Experts of a small language model: 32 SwiGLU neurons an expert, a softmax router.
Below are experts of layer 4 (counted from 0) of a mixture-of-experts language model. Rows are named router (the router's row for the expert), gate (a neuron's input weights, with its number), up (a neuron's input weights, with its number), down (a neuron's output weights, with its number) and show model dimensions 128-191. Each number is 128 + 32 x the weight over its row's rms, rounded and kept within 0 to 255. Numbers have three digits each.
Before each expert's rows: a language model's description of what the expert responds to. This comes from a sample of Wikipedia text that the model never trained on.

# expert 18
It responds to: Table cells, prepositions. Numbers and pipes inside statistics tables, prepositions like on, with, within, and first letters inside parentheses, as (m. or (g.
router:167144185151128131141164160130109206117153096133107136104091156079099077116175131100127136103164144081120096071137138153147114119113155174166172114084122055110111137146118106054220088089115164
gate5:169088168133147107160116129158134087127091145100110176115134106170105107144079138159116169188097086116111116131117152136104162119119081107169136155162062109116133135102105133102157123158131130
up5:077147141134145140138115114123105143130106111147143168115121063158133148121095161085124141136123147177122142183095085166143140151108115135186080172093176124155146113176103118149095096188114082
down5:104136136114115094160102169089130136176145149193163133124177132099151114115144126118094137100127147121167157053073117118115086203178124099114125091076120131138139106162125176099159070126120130
gate6:170122187130139136039031125127118067144106125154042117095166083130069136062144079049131098107144150129137116155129151118117148157075145109133165132138112183111097104099112104145069120118107192
up6:086063116186117095126152145142131102093150107117151173174156167176108136130071207123126115103090101129137166207116126115105174134125116088120133132131096149124192144103137147106146133111112097
down6:201216179153151185061096107055142161110076095178118099097138141121059069121153098077119149128148156092157103120100112125163124179092165168209135125129114139123072126108099124144082172131119184
gate7:159156161169162124093143163156149142083158146074123142144153160090114122177198127073074147157111069124109171154122110104097132191111156155117160139037066162078136116133120079116154153119174156
up7:114123167160136107079176103161161113144102123098144109136093159138132093135115083172103150123095148148165149150151153149190098079124139163071191121075139113082092165164143113111146130128115166
down7:141055102085144139148119129111096140169108141098120131143055092101090115139111112094144153164127106113128152118193094151089150117096117101118135118110111140205099197133089107110110134136118126
gate8:102142186191140100148166109159102148122175114083126118167136113128061113107150152135154098155135166141141162173145122089121171104058107136088158095086142201127104140123126103074148147073122125
up8:112115166117098148146108123131137158135151112180080150126108107144099090063212124111114178118135114161080114158180147123069160154073113163108202148099068106152163099111156063100154105066107119
down8:188057121088167150115130197105150170188100135108087135139075084069124152169102128133134154149116093155185150120141166180081116129157097047119124135133060151119134153144098111152102114149108103
gate9:152107155123124096109118157161151159134112148143125135109047162126096051127140150099111048139118166073083105149107085089098142081131091142087134124138125120145121113121121114092157122107111112
up9:145106185101113122141086134158117097130089120163116106128121223121102134116105136106086087189190135101109132106113111179156171119127087141144165089170130118179116110101101155117178146143158155
down9:114133141089112106099134133140143080127150135134120172101125080169151146119174086101155097117129072154180149176096142044105112115141116045143123169141108088087166131106106111150155125095102136

# expert 34
It responds to: Place and institution names. Final nouns of proper names for places and organisations, such as States, City, District, School, Kingdom, Road.
router:131128087132137097159141134156095098126103159129125095124150082143093131147090147133122197133129054132156121148111101098059085126184107131070120152119070146124114122097151114127096210146198155
gate3:163132138087195164083133141137156105095128094144117117075145067158155108127087074075142198147133094167140127091125100097108145158164137087114104139125166174124136124109120096163120110140138133
up3:129090128153115139100129156118132110162129159127143142122120161148149152179151165129093095184083139131121150115112133130108151092156102179155103172117161135187127149154135111131071118118122141
down3:079108091125154152156156144142155115110157111095136158106124135126065076073103134153115163095105129148175119115138128115131089158133160101115126122141063093096151126150129165089172153134126101
gate4:106140155153126141139183170105085159124107159097089081114098123116154115128177058131137129136162180101133179139144163171143131088059195128140171109190093121140107137121184107111144157131102100
up4:147167045134152126129142142157167106184086185107170094167127120092095154185045119159105128151139076114105108109143116133123218164213070158112126112145148140095184066161077230152102157156165134
down4:100103073125129143099147142155084145207098138086139127123126140035097129150076153183163126181126136077133142095137154134111136136133118178168135166161087102178149072149131159115127106180097104
gate5:194140092103123114143107157147142111131187094144118083130139127106085077129108124074142124156087089191159098150118101052192138170128068127111102153107148141137132148152143148190154085098125177
up5:155140160128146170124101198096145130016157080117082114111124157137170084103136119141078088108115167139168107148172109140130192198147118157105121154136086159190145113111105186028145149131132160
down5:073111141116160101116150098180125148201072135109127163148154109136138157107076120116083159109151127149117178109130126123111085025098132125152155054157097146121153115170108105157133125107128126
gate6:130167172136124092124140065168105123092062135110107105079117130200164127164103166093146113105086146139115150154149115167206091093152157126168134134148132126080173154132149151142083085094105156
up6:156145166098137131095079120159167126105126088200088091099070095194148103098104149087106113138077073197170130112098129098085115176179102133111081127087143135129085088100107089177089140163093177
down6:165131134094112186116127178141122150128148119160156091119116152104109099127174105078174116131165121159185103131152133101054197135115081155103157137142141095139091089116094125129140099110118185
gate7:089165107130140108118101101177140138116159066127142131166108117138095135124070132129160103070106064113163108110052070115097079112188103147062113165102107176069089122106086136155124101125182158
up7:124119137173100132142151126083157122196102185154144128105151159171108129124118139157116208148132141113122169144137118116136116090097107113090110140107077124121130155128141142097123152096132120
down7:137162128138144155160074139149157141109147103125151083138107094122151127147087118079130079133114157159110079107118103129126119159156072109125097131149153199164139116137122149153080129168152083

# expert 50
It responds to: Of after nouns. The preposition of, and for or by, after a noun in descriptive prose, also taxonomy colons and date commas.
router:151148106135185124175122130054165152158170148132120094146141044104094088190094157140094082170096132115061110071118130138179188128112145176137145070114120076120090117147094135164142120140150109
gate6:139151150129091111206132127182167166155132145135163110080159110092126156147126145086118151176131164111035132120126141188131133094092138116116165124113107107094133180121126091118128183127113147
up6:090091103074183151113128108063120118137091174144194134149050098147102072136082095134139108102140132136180100090121084132153077179157190078186112091160127191152077095160122157159126144170105105
down6:107087132182135148128156094134119141080106116116133162169131116122151129101145102095148141175112155125075116139080122131133116131137139145121136146096105058085132114125181134045176131096115083
gate7:139099136133115097146170145113159109144166177140120140143129079146167161180087094127136168099143183051092133158168175165152165186163160202091186096124126186110107129121152152075202110074195099
up7:114118131156152165117120084093134118147117127132162168123162178085206094144122151182112123112158137148133121127105170167157137152127094101118176171165155091145086105152133162123087148173094132
down7:085103151144065123162104103099091084144114145150125163151149130122143122133107101150153106083149159112153078138149136153099054135120141124100215153129131132126114154172153187064103077097139085
gate8:133152171107133142091144102027145128133121101127103072183141163177211166108117125074152143159089139115151114153131177128171115152156086152069179162182116140142112052111130149164096057089141114
up8:098098156146120132142108082082131172142068103109085082198158099134159208151145123174131116142110159106132112157135178139161140138144128148116163175103147150110131070125129130152114098129141169
down8:137167133155147126144075149191099125109108104114085237133080117099196180098150141082152158116232160118138126097095150112132073126127156109091120094129075092117106124102115067112147093145074108
gate9:139084113171117074106175078171062157179104142099160118142139162156152128159151104145140133158172126074113107168144180075073062119108103115129178170135149131158171167152182132133085149149069100
up9:125068141134189100075081141139115161148102167126086074112118150073150116108108170097110183126107124076170124151124133171100080122132115100129130189136111084136117109189126191103118139050149160
down9:037165136077123109112063112135111126101046182095149125089091160130106129121175167089074129140109126120185134154121144155113115127105117090120168128120092085106131144144165142079147101098087114
gate10:146194158060134171067107139166158118160074122109110151136144122137129094126159099141137141145070134095153115142112092114149185086131143133098138172125089192063184147137108107094070138134182094
up10:128094073115133101092170127085102100096089113070106106097108137087110171182116101111134147104139130098130125101151129142103118125111046127109181101149146083172118200163137112104083126138109151
down10:204175144124126137134127150119209132144142102194111117181130067162154090125073116219129126113130139093090106108096066106166200121196184186101096149099138135106149116150067085173098117167185091

# expert 62
It responds to: Digits in results lists. Digits in sports results, race scores, vote totals and date lists, such as Daytona 500, ATL 41, 75–67.
router:093167172082111149146087171107161153142175153147203145079110105130099119092180110095115106107106061121118091145115190104131173142119161138175135068146151155129103100075062080121138101140162153
gate0:128132153123074121115111142091112179172084056123227072165113136110067121137169133125110173098092120123135103110119122155115102186120137129148092088131129076086134111136121097108154123067158059
up0:069109120115123096086124115177121083113121102147138120150100101171096137079131094107125114120112050168124138082084092111124108091097096129083115132091118186118117178174140079166089190152132153
down0:133191103153170126130147100102120158080128138157120130138124130110145099102143108146158067133085190096075119127184103121145154144105170142153142160157150111168151112114197179141111105179118109
gate1:092194119122149133152080118148089098117085120092080099141144110233140129080105150132130112114119158151138131186209144093109140149115092154106115156122141107126136073127105154158140150092125198
up1:097131089157064108149162128147103160121176150081159152125121142103113136137101124097135127153139079110092181101135114148071071088119118127131167085126155066156148208160162082190099140092133088
down1:097185158104146120108040134192140132136084124094095169165118079184130207102113175159126136149148138126177105129134126082141138176192173137108151158073130167194135110102095106089117128090183140
gate2:131115173068158120098135095154163133110150104117146128086105098097113138144137119125108049145181178148120098107138094119176132106152142155100185154122134125152134148099135053128146155193084085
up2:110161061180116151111105132060065097135110153125138114131143198117161080109148150131178130109065127140118162165141181160100093114057107108167117073151112142098083165230128177100141142113122102
down2:124146157097083181152160127174173102152173130095155141148029126127124086129132121120158020131081140142082108138136150101082123093112160136149159116161083175136125140078152047086086159177145089
gate3:143165157136143150068163121093154111172105164186162116086119159066156153072185121100144095096126165155113154073090094119132131157157211102130124161112158105119125097081093064139117097191143086
up3:133170172167147158070169156099135130129103138144101106183139151064077139156191154083125145162095093160163145122114113053173137124112174093130158087151127183136135148129128140112130118145083125
down3:174118129144123138187063118148063122126133137149194138143097084109094166108132141183135063124064140133155087091118116118103167124077091127109116143143107211131110128138105125092152104080172123
gate4:087125145129091113147086128130136106120114155153144084121156088102160127142102120144121088129105067097099116130140109127097117169153123190116114118124133192160118069129138099137045124148126037
up4:190117159175147104176172114160112157182169173090187162144116144094136115136082135210067105057130120147131098111101116108133127178183164136139165209174077110129129120054108113095129173117109215
down4:088142156159118120094212110140171128109113154129155083111199197111128101093153069070180115142125137090149184172164177126157105150107123137105145146082167092095172157123153082173104186153121121

# expert 54
It responds to: Year digits. Third and fourth digits of years, especially 19xx birth years in Born lines, like 19-9-1, 1-9-20.
router:121123171185092160097119129112064178195162110101094119125117131110152128169156125114118096091120081166173096147118146104144134141070139098116183110113109112115082070158168098117183094121164117
gate6:126175175139103089206160168103111109052148093138139069134137168164105150144172109099123163125142150147156194147068196111102177102110121137111175050106113174124147067121084107124100159070132157
up6:115111154152070091097126109175042104146100102096197128142152096118147171076106140155134079103161103113132126118126153131151134125112141113109072094089129135134096208075135143142143093133135104
down6:195135133164125173089180121155155079116172153140127139129185175166146093107141154135114120142161165107177145118066146052145066113128116151108127138099140095100181098096185071158159140130093126
gate7:145062155157114128128156112122092134148121162144113176117162249125158078156122135149154107136143135088127126129107145138118156088119091133144151136117162134132145198100164105145091102191170126
up7:116148126033137098077160145105189158102114087150174089131124100146160171161179124098127148140175166099136138097110110093150065180128162135107077114115088049170149173159111140095150158127146055
down7:080151091098098114171156136160144179159172119072144077102166105099179157156208129184131071101147208107106139121121112121125101142139173146142147169075163061169178136168168138134113154130139098
gate8:118144171090136168126063182090134131175116073128116107056145071141062141112097140132075098080132107133157050099140054141193128147067135116098126144108134139070079094079150085188148096148134157
up8:173112126059121152126139132127174113107145110152125139122139122161136149098136123104126105102096164108122111108090144140096214147107200132133119101121113127083076151151078072110122071100122123
down8:126107178138140086112145104131086143115102188080136176108129130109176130118146113121152158097092105151148143142185132129090100134123106119157111111115104128145113143106123159091123118125092057
gate9:128135157125118124187099130124137155146093141177115120143146168176096198151137110119133107087130197153155182154153138114123122104164174121211172112101100130106192090179159105035130155148149144
up9:155086118082119072128173111101134064065084168145120160122121164118075111143124130150079143103124128057097130106122123153076162132131122179133073166153127113165103155091128138168104124194100111
down9:110159082089143145157100106170140114101140121078173106133182131141146133151171160115125082105173195091157073082108130085179130129053173137119117143105199110102157121130127119130119132160149145
gate10:144083163108101136059137109161095105126089136098114146108159125106160134125153090043147159096118112138174121080135124131148046091112070109140115099111118101128124135133067137141087120128116106
up10:128119095073163135121137152171167108154154166115141112110082159117087192122124134153100114094139101137167152097170085155118147135114115119088166144131190155105128168151108103147121163104147124
down10:171103120144111159127095118089071097095104125149137089141105145105138129059136061100158136100126133109117112164129149116164119148118174186116115130081115089130081106165153230074165118138122099

# expert 51
It responds to: Generic head nouns. Common nouns closing a name or noun phrase, such as city, town, company, group, Authority, data, systems.
router:104123076130106132131158055141131094154130146135166129125111123130093101129128109121112097138103134109157102164081098096080154143160043058107080136146128165164126158100168100113100154122143164
gate3:106098147126210090129159121166159130129115167042121086127184170129088095147094122101188155144121102137118147112108098148173111072121089131130129114097102139114118183115082132115086153173105085
up3:112150095144053132138094154119130164127104123128115186126078131121168197149162130106132082137125143101094170168186161157067138146092152098186133130161217136135189122135192183159156182111113085
down3:077085131111190104117184140147165129157048150144101150131143166112115144140111134117179147161148110133109157069127138160123149101136113172143164114125112118142110200154084120117059131144110130
gate4:154173156139130105076120243153101099114108122180146117111074124098132111125103071183089103117094111130127131136084184105136129179102122135144092204175157162191108091162110103159146099127074130
up4:189202104152134116090134178098162062155136118161099100126124073140094142088130098123103088089102073129152118117096127055113148160141087126109119174153134201155102120119090087135082070135111163
down4:140091102093108126135108083132161116128146158106090138131152115205149150113141139098114163132153147148114142083162055145135130116182120151133118077047076130044154138076110166139120106125156115
gate5:164173131114177187115119098182172110102193097167077107115082093157096099063139129062097109110126095127162100089092100088113173128196087131097105134073097219085103123089103135169137072119111148
up5:173140155132151117048133094164145094108160146107113134091114104087098173151108213103132117137156126120126094129151147117109127148084111149153154175176194105129139209155069098101096095121042097
down5:121156090124123130243112160096143179114115107128132134156115151167157122064115087115112119076077110137139092153142124141135093106130166142100122096090046184112098060123162165133155140110211167
gate6:149117118096096134191164163127151137144143072126137151148100049145144139089090091117106103153119112192166086157131100104139103144202147109122085111139170133105164064153091134071169153121136149
up6:087142134147130114035112123106122168092129151121133111115137153126123160165129164106113161142139180062061115115115146165137104096105155112134176082151145168149079154166122121147168117116078070
down6:163154118056125127190096155095112086125119132155162165133151070121172104157125116152117122115163078159164099149188098085133120174196127114188129115142136117133157134137084107080131143127136146
gate7:157161099141139120125125061150132155116187166130130164147092061151121157104168162187065147152062149128106150153159085125101091053158076111130122152160119118146137105142141056107131140188110110
up7:185167102074143162099094119154121121120162088143094152097136103169082141111095092086069121135093105151199066085097084104131125139154080072100122134121150176138086136103120090165113135149137164
down7:067109188059152135133126190088132106123109133199157079170160209150093141165134098067169126128190107118119127118098150180144139203076174167134117121069119130152129141126122149133155135104150111

# expert 21
It responds to: Heading marks, closing punctuation. Wiki heading markers like ====, closing parentheses and quotes, plus endings of Latin genus names and line breaks in lists.
router:149094109047147117062193118092150185130153141068118137117135154144153153176122136040161088098117141118135109079104118098154097086144141165168148122104162052121097186138124082162120098138082119
gate0:132137140155101154185127124152136092140131165093127116092154053133137110173167194097177117099140060101171121110148182088214119173081148159088141158141147123183065125138087154109169116139161144
up0:154148117077135189134109110149123131097092125111160116087153111151164161140077162104162084094111096104159083148119174115180161143108152124114190171096125127170128088164070153148170130117118142
down0:097133093157134105098100109150122083141104134156127160122162128126139152117133093171160142177165073149137122100078138158094095176114123127144104094168114147119191144144134121146141107097156112
gate1:170134208119121090152152135089150062136091108143077146162122154158102119148135128152136052148120112097110109152052114110143108083103112112128125078168078098106112096116188100125145086136107110
up1:132143190086196096141102101155135081135131100187091034146090101117116039118108097058136114129085148134070088115148125122157129143149111165176148088144119142149080149097136077121111139110102082
down1:176095138177116103152126159146117096145137069122118116060108076069102117116093061130160119145102118103160101137194130164100138175123100118061129161141173099162132079135150152088120095130147134
gate2:107108198110089147083184134157063105122116118039115183137128072139098137100120092129104155150173112114143156161135157126125085088128088077097101168143209117136106154115142142089116114114158153
up2:145096092067174135115125138077184148093033140107102136153157070171108154128154109094121116162126133113086140152107093108120124173119127165143148080172082118138144084123141163215106143128140145
down2:123116148088096134119119109121121119157053150104116161083104155139170167152094118154167165099133160161090219100200129139109066130157152160117195106137193172089157149119074129158092147162158158
gate3:123169179086160140081189148158178124125145089118103070100085102123122132172082118067103104110091168224150059085109121121127204166162094104112130150146084165107091140087112054114102148167122160
up3:119110108129108108132118144094106120121118168154194149155149090150153184163119136160098168152155169087104204215160138168095146077075135151170137101166207171174149138135167176065174129089102098
down3:141140127096174130093104161152119148149105090152128121071111181109134165123127148057127061119113093163145111105145083100143113152201109131084143177088120138106065103114037114172078133189101186
gate4:140101001136108081119162150153108137144162171135131115127183145124171083138152106184141127129066204150098167127124110076074074126098077075112110146088142114145104145153131161154128084145068115
up4:079146118171131101156125135073109114162146075065148157131118171096060151199111126156175189142146121121052147141172127134168172153128159171196135092164132091167157099081114134081166161150101100
down4:177070085144135064122161084113140100117105136094140086114120127153071149159167184154108170152177187154143159123125140145152128115117141113138185142164128122154130134087167192143107095198085084

# expert 22
It responds to: Sentence ends, headings. Sentence-final periods, section-heading equals signs (==, ===), and equals signs in math formulas or wiki parameters.
router:148144124071137125111143172063142131083111123168171151103186134172095148157104117074125086092113076156135135099081177139046127108122073103165151115129227134088119143128089137177099097131100115
gate0:106110067168090116113129101144171117100107139116124077186088122120180145141156104105142134137111107115129119077144126109109169101119163139114139140156142208183098172129133145116066132053133177
up0:090111115123164175123116137087073145176134110109098061167100105132121097195090124098135141137127120151137115115129117128100205126139101121146160088118130130163049194117087076133083134123114117
down0:145142106100166169176121137117208059111128094143141138112168075079139171113170151086141134137105158152117132172201199114118100174129068186097177153133130131120128153092161141150180138142128154
gate1:114127081183036176130121112143130153113107122169142127130144123117157136195105101135110034129105121148122138114113152172098151155120103115132086168117126037121138088169138111104109114072185158
up1:167108065214116074138093154129158105173121178148141152193119164119152102073104154136029139165063142139104164193085187157098176112097087143096055130179114163120149130128147099157104121150182066
down1:097120199091177135104144114124091164115091138123136172066154110130161196134167130104195145121178137114160099139159145097108116176156119088142104066148110085149103137112116130080095061108065218
gate2:124113144114097155137087153161155102037138116155095197106113156119110140084152209125090118131142108218159101126084109107089176093089125075100124126138092162159131141111056104124159095092125140
up2:129058106140151101079130096181175144075154136102124116102139168157132175159116080112074109109105172209119112112072083137124127077124128130148086133115115115192153134134134055178084154164168152
down2:171139061179113095116140071062137112162127143107160095138130166119050075181101103105103089128159182098172161114151118154119108160103144124161190152114113094122095144086167083184061130146088054
gate3:158095120107116148173129162110124079090145105153119137092153135187100183168124095171099175147142097142122120046141070100103103178155065134075112101129140183083126135082137139135209143133119081
up3:160093053141150207142113141173175132128137168119145138113135155160126088123133148176114128158093134164119060095151127133078167140097110092123115139112130140162152084110103131163124123111157170
down3:167101130155144130071126129150099116167093188086126122125113110097163107132106108142102109128141123089178139199203124145094097166109138079162157159159106098131084128124154062093181143170093116
gate4:111110112111156137135111105108150076095104103114084103101124137181121139096109138133152138130106118088103089100129068128086143139102064101101112097122146146118089093101108131136168092068187101
up4:117189197114116119114117159152074171152159167107149074121112080108134101171121102124112092108148091100109163148100152078152078092147157144174126153121081140135095184082145103077101178199089106
down4:116113108086106141149097112098151142128123118122133134124159099179126127089116145162129097122051159134118122056064133078160182082204092119118068156121115130114162119118074165148105090067199126

# expert 30
It responds to: Common nouns, pronouns. Pronouns he and she and ordinary nouns or name pieces after the or of, such as rice, hydrogen, nuclear, Johnson.
router:154118220133132116155106094090146105069162121149102111156157086154109110175133103107133143127138132095184137120086076095152088125153092080146150100072181169096123171101116098081169064153122148
gate6:188118163133183121077146130094150126175127110173138123123104089089128076133112160121142129075110143104152100142091118052161105139172197176096052078138115103134132106171126077136148073145169154
up6:092096066128133103115066097114072149133106141099143136185163096130136148106131072115107129161098127123069129100141178139097122078138111093144126181165166098151068139132141163124116129092108128
down6:182102200135131111122161109141142121109148095119117121137152130110110118182139149111132114117129120107188157115035139107178083167161179166118174097097099128170186148139126098101162167115090141
gate7:137133201185174143106163135144117087135165089129111086134166114087115095070121144123101146146145105125141154141065181089132095125160117135072135149139133157131141187140157076111097075145096201
up7:089185180150171167086137108171132092117102136127127080116084074155022123106110140133099131102173070122160115146091132138136140168154100118110168102080123098139127158086173064039097185138135135
down7:109152066093095128125065134099112175176147165112078186167152170115172109156105112134129086129113168134141186109138144159189166110111103105116110130155176133103086111171086157180125000133130079
gate8:164183141132136157151102113153165062086130076147096104134093076144102140121110122095096104076105094135178106068121085127181100171134105129119114153100091182099108125124134093150109090130159188
up8:153168163116165099097111119141135102107129145155077129069127095158125106064112125118158171182181089109141103164133200102167123115108086197176096146195125107184153128156170157133076123135097145
down8:094059123141096138169134120120104154145112116099112144233101149142113134113090135113123086093056162148175121102095110152136127128092134108086176114081089174085139123136115142110166147139156136
gate9:154103104181125152173136152059114134177090142114180080142150117142203159124204192127166189155100134122126185158108116177108125131116128091147156101141142106116156107096172137080105166084091083
up9:110163081136163146155122126116113139129107135140128172100107105096155120145129152113099140144133117124152079035117120190090212085131160167137083152118132091130113155152100182157148137093189079
down9:169145114168113137170123130134151154137109101110065144151131106055190099127112102125127141078141093127126118039174151164138161142149119161116131139121130128093110127138123168138134003111131085
gate10:132130164152119136108151164114137082112192099209104135121112111117088135129140104122144099104088147087164129119077143105133213167089155167086112119110110138144101155104101141039185088147106156
up10:053132091069118150100113075174088153161126160074185134212096155134164171125148130117099178130111103192106129139234092127129120071119120101106097144166130143101132134106203146133109132186119123
down10:173114197193120132107137171108146108123176086231119084103120115114097122154148089119169163101150116090110099148036157112176166158111175157155144128108135101191127121090118098106150119116083111

# expert 57
It responds to: Opening quotes after headings. Opening quotation marks starting lines of song or album titles after section headings, plus table pipes, who, and sentence-start words.
router:101131137166184116143119079192048122163153154124092123110082156072114115108188153101152151184122153146113202086193128122107162135075136175083130141143083120182121170064171117118104164174115129
gate0:103136171147140086144117119129177083098170100161086099110135115081158114086070179106132119089073104140108098096156098177129191143089137134110113145217176112157135089210080165127184096085255136
up0:133153115170199172119155141142112097126169149127168087112112155104167082039157087073086136099099112104143107120130118161074183130135086086183086146148082182123163102132103089178133085137159188
down0:094092120127136117151098139084095146120081176076144158120181087115149160211115120070140160121108109131105185128139164118188119113069155128107124126090181128138143170094070120089101132121057106
gate1:095212186100133148089117126127118155139129119138113147107098166134101106137133128164084049133121095129125139107140090104111148147200099115111149184086157147097092098090164101114133131164148124
up1:118124142141168110142064091127166123158103139137123154124106155128068061089175087102109117142114157156130128074105107144102152197141103130071150131113096183116118141094141137108103114153150133
down1:152124136063125153124113213079109124053135084121164114104151090196129150143111191124137131135144143108174088128122145136144200116121066068136073114119208080149105090138100158197137070132096128
gate2:130183232127099147108066179144094093158160062157129085152113103131091093166169086143149206169116120164151161111095119076179112082152120117126127079075135185140117128128180090085135106127147167
up2:161157085108169126161138091083103190166122160160130168135153160125164135099161136157102145086120145162112112122152129165147105150153119032147077070135096166080114130113126114112108172132139100
down2:174107159130150175144107127122130113161146076157108034132098102144114050151107170112085104161185080140138172137080135118102185089118124151122169192127104110143141152147141128117125159126114126
gate3:111178174113162131143140109144122139160126079127096136087086079139150102070142115193065093168100097123111115093127081081134091116131106134055094154120114116110120148056120149162126130140174177
up3:142136169138149160138117111128144070107160108129130106091112127103118052114086106145058086094115089133162105108136068118136108165142135139115134171101095146141118112101103155184110090163174180
down3:173107141137129138105113134086150117127114129131149148138151105150144094153065137140093090124166157131147115093126120188153125110125148131154115169111109187121117113135130108118133088149130087
gate4:115117163131166132154103185103129118117133114120103096164125100125047079116104099120066115135116115144124120114104137161131142140122124125079115168142093175148070181127071087087142061091135164
up4:144126160085130177150122119120089138191178067110119132107134152083105123160089127134190136106177212106048168150191098131094113136129105161154137084135169139121155123129135136128098138155141116
down4:118119129178150127106153071201134122150134149168154095094138142107065116081150086147145131112055122154065139111164150140111111126137174155056166141148084095153101229126122127085136182127140120

# expert 7
It responds to: Section headers, infobox fields. Heading marks, pipes and field words in structured lists of albums, films and biographies, such as "=", Born, See also, Formation.
router:129116174161170136115149142176128158150131124115123124121057111130094145082158110158154122126111146067058177181127167089082164180066120131155163136169092100106135144110149106089109161173100118
gate0:118163126116113105128146118142146096126120066113080102078126135135122120127115089135079111120093093112151125119082111110169176110092143141105115101127062165138067098164129110148073141160148187
up0:112117095159184086144114079110125185173139074190126117134159149157117098104195129149125139173109105083083162143104134127143122118088125132118111176116080106093125164171111178093147114137183100
down0:087119155089107154148157151172178096122113082183105161057116123089150148087080150137132129101084146141074132109154128130181186145098109190124150165132114124166140157112103145143117142053121175
gate1:168123142152185127100187161156193156124112159172146170171133126145165137090161133140144181184102115047134149155107142083077183136103124121113127090170158124100153182172128135091110131144068107
up1:105142110075128167136201110124105121133120084102182145094156083110163133126073053124159174078147211137137117099137138119097098154105189137165162136160087146139085089104118109105179169180158140
down1:172168117149133140120138100111137119100055128080145151172125152134162169195199082154145133172146150131184072111151145158161111114124124054126131123192110181112119133122199119124148178139049111
gate2:203203111091201221118162157112156150063153068222157117085141149212056150101090120141102124099097078148125119113112102113115166168163103154078099097124206139145066095116101116145106113133136120
up2:112107088176082096160160099137156130119107155139138078147125146137169105162147155104110156116102164199121153205120124108201169095160192113134096134105144125138188107164144138148111132093114173
down2:176160165134168147161139136133143122194138119127162187116142094087028158087141130089159108162129094109128123078126175087085060167103112097136163134143080118090117135106118134136101150180113142
gate3:152124148154121133134103061150157130110163104103134128102122129179112128146088078072093159130059083196149117150158129067116107164151120189144150129127094189135131154164113087114106153170222107
up3:138115141195071103149208083143124135146121116107096069111152125147136128109131118133137127171118078161100183082101080097114129073117082099140117128133087127162089132122157168103176135115138107
down3:148090090084118142160135101165101114167107026139158103137113074080106089135122174155144074117092203169147098132150110144163147110156145154204115177138183124155155102098152140149155130119127159
gate4:099140059106143150132135156107158083108089102173145144138060144151138137147119156175159143105149115119182103138183127117088116168116139165093139131129093157098081147157119127138059125187106130
up4:118091125123151102133127100102145173090142178093185147135123184112147116132148082094140055147125111140132141102116134112133102110153134137170066121125154121173085102101166155128147162134149098
down4:144141164117111130179123125140109122146110140129110122159107163124124186168087090167115150115197140126109105145136167106149110150115091054098150122132122099123137150122085101138078123177089128

# expert 9
It responds to: Conjunctions and clause links. Coordinating and concessive words like and, but, although, with, and other, plus commas and word endings inside coordinated phrases.
router:132111088149095099205116171067172074095136141181122094167096068116100173168101117095139155131143135147110148083137121137131145162147156146169146114081156092195164137108131116163136158076142139
gate10:084037076134157158099119136107123134161173104047116095151160119112155167187152072157096152141135110117141075179183103113137104169118126146113102114129126118098125180139121161149084138128137171
up10:121100062011137141119117136114156167131127087170158126148155194158095155152074160148113137095162107151143126156054138162032122146160105115146127155107156137080129118137113121159102099142168144
down10:144104170069159110152126178129103124160129148112099113149107055156105145166152133136052117098134155183132099145090141117119123132146138087135125099107141101108080139199113129138153136103120132
gate11:098102100216096116224090169074160078131122108134119114120162114071132139241178118143149181172200161102134111156105166172083058146165118119163155070132211116093118140129143143068118138106072140
up11:117148189131180081097190113128145151146123155075154130152099179152146101133146169155135107164117133121107093136176113066146133103093115151100142112226092146113086134104109151103131150193143154
down11:146063064187069072150166111114171110133154117159133165185116117127151170161112100167179124196147109150106174094114150140152140140112118121135167077176137129091141165055109146151120072130166081
gate12:090146065141123155091139155128149075136104152190124092102138119095180144084135124147131149169106110152127085148102142113074111108136167144094162099145142148134086130122173122153106176141081112
up12:126171110111130075199164143092155146179100115131113152137168143163164103188133161197122147099180155094106104108133112154102125100145117126145132119130115095088142072127127172050235072115128137
down12:097115080162070133145186177082137139143117160150133145144144173137172155143126083114103067167171081145134055111162101146177132174085144127162137099147112131093192172103124126131143152097153092
gate13:129125136167104136177132148171093063101137063160151132148144053080073091123128139129173135135114118144167116099125097053161099095125069157178149098082148139159106147058122142149112123127184146
up13:110108091156161169111140104101103117148144137123154150084127053109144079114103145147139133089192094078149105149075123077112128104138128115111117145135143139125070173115085140138105110086157127
down13:089114127098107124126122113186094135113139117134117099114142147130116070137151130171179191141111188094111186157145185122058133076154115134154158119084120113146123060139175119125104142194097144
gate14:111148123068095123101137160114151137114197141149156143111151138144167147146126255121170133135113146173067136158112155175130077151169119115165161100135109145125138174147156085126134139114138134
up14:169159110073177160112115134142140171087148113128127083146085121161147165159146160142175196136141116186120137140101156108075138140167061070122135097089132149132113136171126123184096147115147069
down14:071125104095148149092099126099121126153124170100164123123145173173136099164111105156110107144134119174159130131122134105130134134124132076054149118122135095139099059071141122122092088090153088